config = dict(
    hidden_size=320,
    n_experts=64,
    hidden_act='swiglu',
    router_score='sigmoid',
    beta2=0.99,
    max_seq_len=2048,
)
Below are experts of layer 2 (counted from 0) of a mixture-of-experts language model. Rows are named router (the router's row for the expert), gate (a neuron's input weights, with its number), up (a neuron's input weights, with its number) and show model dimensions 80-159. Each number is 128 + 24 x the weight over its row's rms, rounded and kept within 0 to 255. Numbers have three digits each.
After each expert's rows: a language model's description of what the expert responds to. This comes from a sample of Wikipedia text that the model never trained on.

# expert 51
router:156148147120108161141101105127134158107099131112132178117103113112126121119129145131088174126149101131124139105169152128173145121158111116137119138116114111086104171121120102126089094133110163115091143158112119152118137162115111148138118090
gate0:106118131145081142137146145115132066117123117113106113142070139135164125141117074161095203131169118137167125091153116158165135136164147085101120095108093119130161085097090125154133070097137171099145175114171147127124165135103122125075109163
up0:141124140118172127137138120132177153145137115164130163140108117113121126103101155125146077171130128098111110147126121102108106141127129141116106135180167134117116103180114163076149144151142129138156147140080068126166088071111135116181157098
gate1:114111114109133133113090151130126106114114153154120142127126077182108150144106197119123126112119130165134105114138165125122138108096139063126071174087131152166163142128109103150122107134155138124156129043117164080111141160150117151133154134
up1:129099160131121114127160170126107182121143155147086135117127057138141134177150112116134138125144175109119115104125137131153117142134124091167131150117107142162111138123100153098119117085091174114121124084103153100122135135105109149161139145
gate2:118085123148125114161134143119131123113101108102112133121116135138091088100114129116134107120117076088121136107136156159199106131088156140146111138126128168096148129112116116163138094140138159040135153105100142143158119107132110119140182131
up2:101120155101156157113163134122122115123111169135085097131148116120162112137134143142139155110108108122096107141160147159157116142142144156148138126087109142144134103098160087141107128101141127117160139096138083167136126145150124097130143178
gate3:142076110118147110147157121098109129116133189109129157127145148154163084100121149115143121127112079135141115127093098138182122124113149097128110190139102149169119157077121128144106135102134144108092127115099147124122128108105142142146088104
up3:128074147119199098151110134131115154138147123102153135143153143168169142134134171086070126094157129114125141147078162135101099136130125134118131115090135128124159145118129128142111096183103110122162148092141140135072101130115123163109104139
gate4:132124128127108156149147157101139133113152126126096124130120101102083156114140097139100150125160114133191137158100143114154164158146132087131135171137145122069134148147130129118137120106108156108111156158156134109131151122091108099116099125
up4:116168108151159109116124081147106123139114123143156137118137146165120110152153165091204084111097130155092122123160087144134117096103099146129109113147151092124092111116143071153114144104149133119140095128117150129138098145157146152146163128
gate5:149106119145129085158112159100136149141170107112113187135060105129111144139082110142128133100157144136147123148123125143137108186156142107110112204136146186131155098075136136163171158130130130121117127084149126093097130130121177155093126142
up5:071131138112102133149061105114130099145140119091105129146152146094160119160134097101125115088111127101122135102061115119129182178101090153143117113136133134125098113184140108117153130134114108128100138160141143176129138145108130223135101160
What it handles: Verb stems after a character's name in plot summaries, such as visit(s), return(s), plot(s), took, plus table pipes and brackets.

# expert 63
router:125185112121135103148141110146107136152146148123152165149147136107177128165146137138144090124115112153117128103115162127105067149141159161121118104126165105137144131134101102118119149125113127131118150113123124100147149144115115127118116137
gate0:138138114156114125144158130121149100090132105073100136165043148117153134125133109170115152174190092128146166155123130134143102134147168094102123128112189116080135063098108143142133081122162158103121191124115095102129158139147127121118106148
up0:143137150140171083131130120104147099105143134180141172134090126121102141126106130114167103181151134101088110121135121123129093112134112092127124113128096091132179145134120139111159130134123147155139141149090093159146082111132117110180118122
gate1:134110105109104115139141150107094118142123144157117157118156089164117133153106124110152125116155144161110101110164165120117107184111114081054106169137138101126144109111116140144182127115125162135129146074125146096113151163119129136151150154
up1:117104139122133130152199165151134121119118096159092153124140063138138107115153081116093131120125158126100146123156122116134091140143130105109123135122120133174146128150127102108125112058098180138135149094074139122148107113112135153158162179
gate2:126084098145127098129194104114106124156157123117120134106149113136114082145155161122135148096140127130083118120150162127156125139096155138108134132095154163098106098095149119164145124139093163085103137111161105132128140108127156141112144172
up2:109115139122130158104183123155126131141158142123092080109133122122100110116134127161122154124114161152110144136125162151147117127128155145117127123092162150150125088053143152150109144124132122123180182122147098136134168129135135132163135181
gate3:130107134123142128165128161093096150169159159104129077113146130148111103096116145143153109116153092163099120118145120132152123149169133090165132150106121131156103121092118092121136136115124160150110145103147164127105142121130130164147111116
up3:108103109111183128124119155117129149154184121107141148112198091165148137095137158096085113094189119080148105108104151142113080123129092134142103117091125170117138158097118144139106136191113107155156172094113139118119126117155098139133114144
gate4:130135109107095139136108150121120149144135132112141113089119125125080161140128108157122148158150113143179148124097144100129133160148117136154133170147139114091093136132117136112150107128122150134104168155151138106120157141106114113114134110
up4:103141119145144130129122115154127142100132123157136148118129109127150124141154133107198113095080131139094126143149098191140124054084117135126106109110134114134132097094150079129113163090132115116155120117105131160132106136160154129136163140
gate5:162083124114186080153113153146148119134114134131100156085117124140124157113101129148128148075128149128142117141111129157142097157108156132121126150107110167138178111091104125147142127113138125080141136112143150096122137141143179174098151118
up5:059128147114128107107144124137117124139107133096124120138129155147118125140126139140105112111109145123118112127085150111108198142090135159148153116127189101129086144140129134116114120154108127148146153164162147195155129162082122146142121112
What it handles: Word pieces inside Latin species names and foreign proper names, e.g. taba(ci), Car(ra)sco, Ferrocar(ri)les, plus the word in.

# expert 12
router:125088108115102131139169137147081166101126144160101123100095090092163114123129139127128127108156157137138127100140129097177113126111114084137139185116102164140139133134126126142078113119130179151128136134131170087114157168104110135142139134
gate0:094118116143105166121139113148137051091146119081111112134087128132157101124114120123109172148156086151164137107162115158192129133176129094113115119091124121075186115099086121115134056124154154100163184117117160097133156138116138140090095118
up0:144135133099142123136128134115179155107126103182151166141103115115108156134134137122158114169142148092121077122117129111081090134125128105110124120160154108156111108140115144123164156127119119126129154151098053138119113088115100140182154143
gate1:135128108116155107132114166120112096113144131138101124104140086142104161150138166152121108139115135174138098097156162146134101158090140099105131153131101177150158121100097114124131106138127144127122142125110123084108137196131110161131121144
up1:125110151124121106115162156150141130109131113138111162089110051108139131124182113122106149141114151140131125107183136155139105136120120074140136136125095152163129143110095131137120098078086149113100163100089113130139099134098098151144146170
gate2:098107137163125094154155121100114114144084096103110116106120137143133099151105146104128113100139107133089152120148142159188096129136133136118107138113127162100121123151125110116121102141115153107100116098133167103146119125124130112146120114
up2:098116155108106139137179135131127073123124140125121100109157116112160117155105137145113144119109107102096133147116133164182124139145150187121121148117086176119159118111151118159160119105144103145149160147121103175134118123138134089131158169
gate3:169119092109119116109151168105108115147121148114091148102115156125129133117144145134134150104126110142123175094108104127183168158114135095147127140127131157114134103092145122126098110081131180129095142124131146130126085094135145144143111131
up3:111095159124197107144088135127148131143144131086156167092140159160166153124167147110064137126165134102131169156128123117119114155143124110114133102087164140105158141096167147164071104130122124115093094113122142126056101113139111154147092113
gate4:138127161133088134145130161101118150149100137115096129130154122101089150116159082158111135143146097158146185161085156100127117147129102121129144164144139161079125164144132145131156126123106139104118116149143135108137183151106103123094107128
up4:114172107156144127139152102111140099126176109114141139100101124159120074124152153116185120085103123130110095116153117191150123077138095103135103161150144101136128103080185078121103141117141127121109144154124169119119103168140144116150150116
gate5:196115156106177095157094171100159167134151146143170158131096108115142173110100112122069145101149134120147089154108132121124147159141163082157125167151122164137142117117121176120140124122119115096132108104155146104120127107131189131136129122
up5:062140133119116128147096134129117100110143135093137099128137153110183083135137136148146110094107120117111124127090124161130149154109106132175127130107153143089087103134141110125163106128079113154134123141169138164154157131115121155150149131
What it handles: Past-tense and present verbs after a subject in prose, such as stated, worked, wrote, supported, finds; also as, that, who.

# expert 8
router:131134122107161146128133107150121129096146114149111138120130091124130141125112131128097145136184150149149112151130147126113136148130084116105133132115152115132098111114135132137162106102168135108100120137165095107124133184138113110112114115
gate0:110121123171105154129153138148142075103136131121101133122060147126147130139107123129059200131192093148177129135142124168162139161180155119140139117101149115099137137100097122133153103113166144109127151143139135108134156123080108144069119124
up0:132120152124168119136126130146184158119117098162149151141112138107119137119114122147158112151154148103133091109137114114104105126120132114124140123174138082116112123162122144140144122142144138100121114156068079152127104079102100110185161116
gate1:125117153114150133139106138125117126107152135166134118110087100147100163171142139122135123142092125125140105101146155139150092163102105107076130178163085152170131151113113100155134115139124139159133135122132142100102139142139108174135179154
up1:150097159117131142110184133143135166095145135136119134078090107137136125136161106115101144145109141125132142094145118157150104162133121087105168179134105142170126131152134119151099121089081171121123141112093130136106131108100122154140153151
gate2:119105117135114138099173106072109141128119100142116121080112153120126091154109112122121141142139077106108124133137135157153083147108129109127125169143131139127116103107155117132123133126153140108074140098125135114135130146127127111147119152
up2:106117172119129157122187156133114119122148170179133114109146120106118086131111118150102174152128105120105115145148137160183114187123125146166134121097132156114125091093153142110122138095130109107185167107133083131150110149144124124144127196
gate3:124098128143116135177150136083151130102178173118143113094136146154109160091170132146164145081118126142121170133150133132173111122121109107161128157162142133129123117085160111114088135118122145099133159126131192124102167127172152137136116132
up3:101106123117201128146099138123143130139205170106114137099169121128143155111145141090110159110153172100124155142129145147064101125143138101122118146115125133134177131079143123097075140168103127094141134102153166121084104110154110099144080147
gate4:128104141131113160154162153108156148105131147126084088132159146112084128151136063163102137127129117181158129140127142110117140177155140114129122121168110131070112145152126120087171164100114157084106102150133119193120129087101114104115124128
up4:118154138141145126143142090109141106113144145124149131127101134146151109138148148073190085134116120164102131150132116164151138073111106128127117125108147071149115131120158106156113159140145121147135122099083157089088132142142145125170128136
gate5:186095121119157117157102157117131164168139125114152138120085094108126156147081109141106167121168119108165089115069110152128163152143149139127132170115124144165126099100114163119163146104140119117147102116131138093143095139109204139161113110
up5:106154111121114122135081146141121138155149118120121128120117168116129096191120107143110131113160149127110124090099137127111182161113131122179122147121166155105114072135153105086140131126104131117094153139133104167138113146105128158129099155
What it handles: Verbs after a subject or "to", especially have/has/had before a participle, and base verbs like make, create, bring, take.

# expert 61
router:118113170161133111135110147172142153117148105123135140133129158168128174142147100126095175107134102137167136127111179136113116181146134144071062125103110100135153124091114109097095105151094133184149121158147184166103154164179130147157116114
gate0:099145111148070156105123134112133100143113125113093106155123118162125104156141121149080164171175110141170129148138120147203124122181112103087142110098158119102148116092082165146110073086179158112150185106137125099168166140119112140103083112
up0:156133173137160112163100128123136156139121145133132138089111132134121135084113128136157112173164121099098103100134140135098111104156160103136087129154074116125126150141131144101185152136121147124154118149151097135140102079162117094147133109
gate1:130117113117137121134127170111109073133125165162166146121120102175091158134146108145108118147145142162134113103140183117123125114106152139111132164124147154103171120108134081130161119137136127149145135093132158095127125166166126155144111147
up1:133114135127125139128159137161130141132147160144136148080111128111131109113149130120080143117108155124126141095175161150129106126122129128150139145125140141158158143099113106128119118063077158134125179080096131114155131134152109156150145130
gate2:114106107146127119156168118095100126134122128096092102123123124136135106159103090137119130130103093147106125122117135144172123136129157123137143136146133138103128108113154127132140092132154130074091144109107128101156117135136159088122132153
up2:126121161110161121123142148137135083137132174152129097119127125105123144086119088138093132155099120117140081127141155164137124123175162146125129104117101155133145118090149112162146135117123093117162186122148122159166099132129127120157121142
gate3:135115110143095097136110149063107143141130157116159099142155170122142129106141118153094139129128109132131138134141133097135143136148128120143076144123121162168129098061117131091118148096125120140100139123112173100091176087115143159145090126
up3:124116139112190113140110164097127166140164142128156112122145119128163172124117170133080162115159135102196144135109138136093097114116102155111096116121135170129142139081126098132107121183106108136159135102121110122102138113126092141158110117
gate4:123120131114103141150147163124131155118125152094090126103124124104099138129133108145107136135147146143151134136093152106121140163143116134121113152170125112090120148159135139119183118122117145129092130174158145130136162120098099112108138121
up4:103150107157169122113128098111120100148125116161163133109141116143160133133145140104188104119089099129105129126171080172147131069087142116118125139102124096132122114119138088125112141108135133118164134096138136126108119142154165130126147140
gate5:171114152124136047161136158130162122155137117106162145138056132122119161141122131131115138102167118088171102163123123171154116143133166154104141149111126155128171148133107190125147092142145134092163098085135139091107130122148141167131138146
up5:057110139099115110129102108070116124149142118124130122136158172102141111169107126136120095102094127102131138053096113118111192135112146161169127129129145141119126131137131115125124109138124143145126141139129119153152119134135143141125109127
What it handles: Latin taxonomic name endings in genus and species lists, and Cyrillic or transliterated word pieces, such as idae, ensis, s, ales.

# expert 3
router:141140095166131097121108108107136159125092143130110115154120158124104160131125115139104132115148093115132084163099188098085121140080123136112114129142156114088164098118112115129169121146140156150153137109144142123087136170162151087115094162
gate0:153120113160114200108134141117123081071124168146103123114088138097115117123190121107108191138161071163170111189143137146126118128159148086108112142126120115102104069102115152129131082101131145139135159111145128109119123136161080159080094136
up0:162132156131136142142103123138145118136130079174141177138096141112128119148116088101177129142135136116132109166143126154102118096128143138126122101187140131113142119123118150110154131135120132145141140143132091184107086099124121146164155115
gate1:102150153102112146134110150149127143125147142157155149099123137164135172136105153133132146118133110110151126094174145112117120164100123102076111125091131139130153134115136115144135141107145164155165124061133114125127140153138128167127137154
up1:093129172147123159103139142119111147113140144147148119125142086124118096116179111094114133119132099103146182136157103141117127133139122101138167132113112146158178135133122150103138094078093161151137172086128113134179115135108121162168132178
gate2:124121094132146116135191149107143150125095116080084115086179174121130095155144137139147116129119099107093133119130145146179134142135122119132148157119119148116110105088125075133130104150121172146086155104110130149138096116146138141135139142
up2:137138143092130134132151137127085071146134152136096099077151144079116100108122115131139154119116128120091075097166135170168129173154128135145114125101085134130149071099200145129119155109154109143143189107142154185128112130134132115139151152
gate3:160122096117097091120112129068103131128158152137169127127159147121124150160135137145149103114123107147136137118129111109146132133129105104165110168107124154158105110100114146111145131101118141107121140108139115129087160085126167107178086127
up3:135121131089140082104085161119124155131155149114126141100153115148175157151147165085092139103157117103145172088112136131087143137128133133076131126090133155142153141076123142114130128148101109170123155069157105126078115089126127105155108093
gate4:134144133101098153152152167097119155145153169133104122101123102090088154117103128151096142152155146157181116127107143100127142155120140118163130186153108142056127157147140138111175125108108151092122144143156120144144120112105085090110098117
up4:160156122161150100110135117129100124108142120126122130154150125163122096151158138119150116104103119110085134145148115168166118067112132138127129114145168064170107119108153122130127119101146158128152129127140120097106114162172159155164167141
gate5:137123129124162064186088157112155105134140096144144148127075128139124151110073169162095123106162146130131144126117092106141106131159160120132139176110120169112117115110091161126154105163136138091163117133102147096100123131116160178117122121
up5:072128147110099094165149134134103105126130103127140122109150143140152124169139118149080085114107125136128118104078094088113146114134092106140144099148183098142087133131099140123145163102129141127128096170122127159132123132101163187111091156
What it handles: Digits inside years and scores in infoboxes and election or sports tables, plus scattered word pieces like ac(cusations), public(ly), (refuge)es.